config.yaml
n_layer: 12
d_model: 320
experts_per_token: 3
d_expert: 64
activation: "geglu"
balance_loss: 0.00849
lr_router: 0.000804
vocab_size: 16384
norm: "rmsnorm"
norm_eps: 1e-06
beta1: 0.9
beta2: 0.98
grad_clip: 1.0
batch_tokens: [65536, 131072]
train_tokens: 613300000
Below are experts of layer 3 (counted from 0) of a mixture-of-experts language model. Rows are named router (the router's row for the expert), gate (a neuron's input weights, with its number), up (a neuron's input weights, with its number), down (a neuron's output weights, with its number) and show model dimensions 0-79. Each number is 500 + 50 x the weight over its row's rms, rounded and kept within 0 to 999. Numbers have three digits each.
After each expert's rows: a language model's description of what the expert responds to; "raises" lists some tokens whose logits its average output raises strongly, later layers aside. This comes from a sample of Wikipedia text that the model never trained on.

# expert 1
router:494467512492539502473555564495490538508608528509497481457471551459488499500445425620470574556486585459417543532509494523483515553535454517600551456545497511520621641471446573419571454484509500520457531544458569460463653556437541468479539491
gate0:504440594496504534512473437468563551514503456430500496505505435458454504435523522396496539482485439528569518522519493483575536465550421458490490481505448526522516530509518508432523484539517464450513536445524521533473544515466541559535408510
up0:564474505476537500458540564484587502468531483489515493484468498535451491560513507518528480549470532426464474504503445490624507565429520597528428455469438433544466377442569523522389472522565463458479378535465479514543525437445508456494478484
down0:446504527579576392554512489525494584482492554481494548548506517539550511576576506448616572465480507454405513434442484477447534525486521452533523507427591477600522493484530522475466468479454420458507476508409512558552545390550522508522572466
It responds to: Noun-forming word endings and whole abstract nouns, such as ation, ion, ity, ence, ag in paragraph, story, version.
raises: " as", ";", "ly", " |", " and", " fact"

# expert 3
router:508433483552530465500459424437562507478519535512484469485468548599488459564606510479497546550490418588457437446447451458468519416483454593546419552540478472474522508562556500438590517486451430479519479435489452610506515533475518508459453509
gate0:549590499511554449510531514527547523504484436473455453467472486531380531404469388481470444504487477522542467418573500483538481463494446606531451495536577462495525473450536489542552432459562426524531479597460464385539518439460563472461544556
up0:446414582464479558530459475438504544521547404502490513576534489503512556541474572566450459535546543564538436461487518510523447483479570536403483551447446506451523399504553480476533470565632470501530512478485638582591575491476518463608470517
down0:502492426526486393529477490552517613519522489422504513489605548421596492534539515486564498546504484517490552402507522534539453450486492526467489510497529508576556374515498465454572510544463440556512511569541464479494536468414520511528501515
It responds to: Second fragments of words after a single capital or short stem, like L+ect(ure), M+ad(ison), L+ubl(in), emb, dec, enc.
raises: "b", "l", "p", " and", "s", " D"

# expert 44
router:515584505458441475572434481479536507559481577531506472571453442466508510499549448444525568520474409579426575390441450524475493509483443436558438405531532478506529595476491522601521520452504453504546465414594479555493518578485536526464540516
gate0:416430544478487573419419530561515482488457480522506507528567447505424524419535572488424475511534443551506474396578446444528530535504496434532447479492521405544472496509536451452494473526541480519434448560437605506507458514527495503427415376
up0:560479433440564525443498557567558556379420434509467472546520553579494540568542428480523499431507578561491449471594408434561514478433431547511415627479550477606550405471578430486530463446532471555518467496397479435563500533453531550507432515
down0:487514505544533482553452547534483453487429514450525415539521523537472506492493525443436514431495501467534488522527548528494421554546586452429457545586506522590480520446560465570468435555444491555500548522498511548626474484466572454559496396
It responds to: Middle pieces of proper names, mostly personal and place names in lists and tables, such as Ros-m-alen, John, Ron, Lind-st-rom.
raises: " and", " or", " of", " |", ";", "\n"

# expert 62
router:527563426533486563434500523482459454517409530499501434575435481542535558584497585531511560437477494499501474586512511508463427489487490347481475438383432496420492577484458478552514486511485506502419393493551526516490457496444535552581428536
gate0:487548530394520510470482507497530500474584380453449516470449525449500556510430495482633492520518490496438490521545458482492579504502487404523413547515526506526517518388571557472543527567428462527485409569507550448469450415497579511482475495
up0:556546478418530549497424573523539478497465578498537516427544545484517517500500541502485494437637537497484464460482508450569575525572487559497523489439400509606501404523446525506474503545521455451491486447538596533504477490473545399510458445
down0:505536420407509482490519539475494474478536616528486486565516461394533496433588532461433544451602587537489505452570481463481507437471487545482431460482462547453489497482550503459570482443521551615485472569504506496552489532384460436474564561
It responds to: Names, country codes and labels in sports and chart tables, such as GK, GER, NOR, Billboard, number one, plus surname endings.
raises: " of", " and", " in", "on", ",", " or"

# expert 58
router:448506577438512576504557559525552418408486553479512542523454527508377583524561566483503471550488445547524432563517574549598532586470582443536484549499466579472451508512566564436389454475498564467464526512431396497469461457533524493487540437
gate0:484428524517485492539471502475436484505515436506456521549518497468502479443526405521533496505537392412593522460515493537544487436588541486514399446458521549473509598489515491589559472477422503483563479534413518499452563501496514565550500416
up0:529511452416477544473494515529567490491467572481498470449498583606528480499488489521453456523564545577484376508499443556620583494505548533521394553452458473423490455535612380531515465473540547537532397493442541417497579579442467530502493476
down0:389513475499607483500521467486606559505358522521521538489557509510447513533561513466554454469509376592539502450499429427524421431440545479448503541514522476560520596434496498551542531488534466470521527449501587475533444464433456465567511470
It responds to: Leading numbers in climate and statistics table cells, such as 13.3 (55.9), plus hyphens starting list lines and parenthesized numbers.
raises: " -", "ult", " commission", "ons"

# expert 35
router:517535521438535488450516545466501587547494516514519430492523569443480476499456466506525502543430510503483479490506484593596575503572452488417565487522543472568449447589490462510541514423500507613390502479604563481475490399464545447443522480
gate0:591473561484330528424568509481545476485494393549482494512485499412457457501455394568458505439485531444530468458464465450503402518569559462507535528506560522590550595446560509498487472483469500490451453564455544428532515500506537415462467534
up0:522502491536613456486572556511559555567576479518438558422550543575468446480499482467538538418497605500556479504555522528469443509570586566481453542535442480518479430531480433564539462554552495503506529558534484485482551521474500538511497431
down0:485565480456475529482526493404547546456537524558468540463493561544470431523524520530420516557441443458536508451516562580460587523425441517574503548433487457462534541494497430583552482479497489467448500479478430504428467432488522472447583559
It responds to: Plural endings and nouns for people or groups after his, their, other, such as competitors, colleagues, members, students, teams.
raises: " and", " in", " (", ";", " from", " to"

# expert 52
router:438538474517581483495563469510490548540434434570445467561394436497460524508541507484495453484497482466402408542514519533488483550607543472506493511532535481562505530431411418583529469521469622464584461428494476425450474470475527487470510521
gate0:442533544561460568437375596429471560473540459456474529509529503533414638462527488485535454416514456476479459466426469550485469486509524483559465498503608494576471517429503452498479464518457486438438523617498479527516576501524561556475442506
up0:468410517489582532421484496533541428556442484525401385426494501547519544496553520428521475428531505560443438507528477540537505582522557556472463476465425527589461504530527444451456471501512458533397572523499422404531511581494461527488466479
down0:479540414537502588534569471510567530584422482482427468473521482501497563491491475564481485482517567462512491604501373544569507528501478557508579561495462434456544530497521534551574433584503490509469500619461455482448487547594496564544516452
It responds to: Inflectional endings and suffixes like -s, -es, -ing, -ions, -ments ending a word, such as keep-s, thist-les, plus not and much.
raises: "h", "e", "er", "o", "id"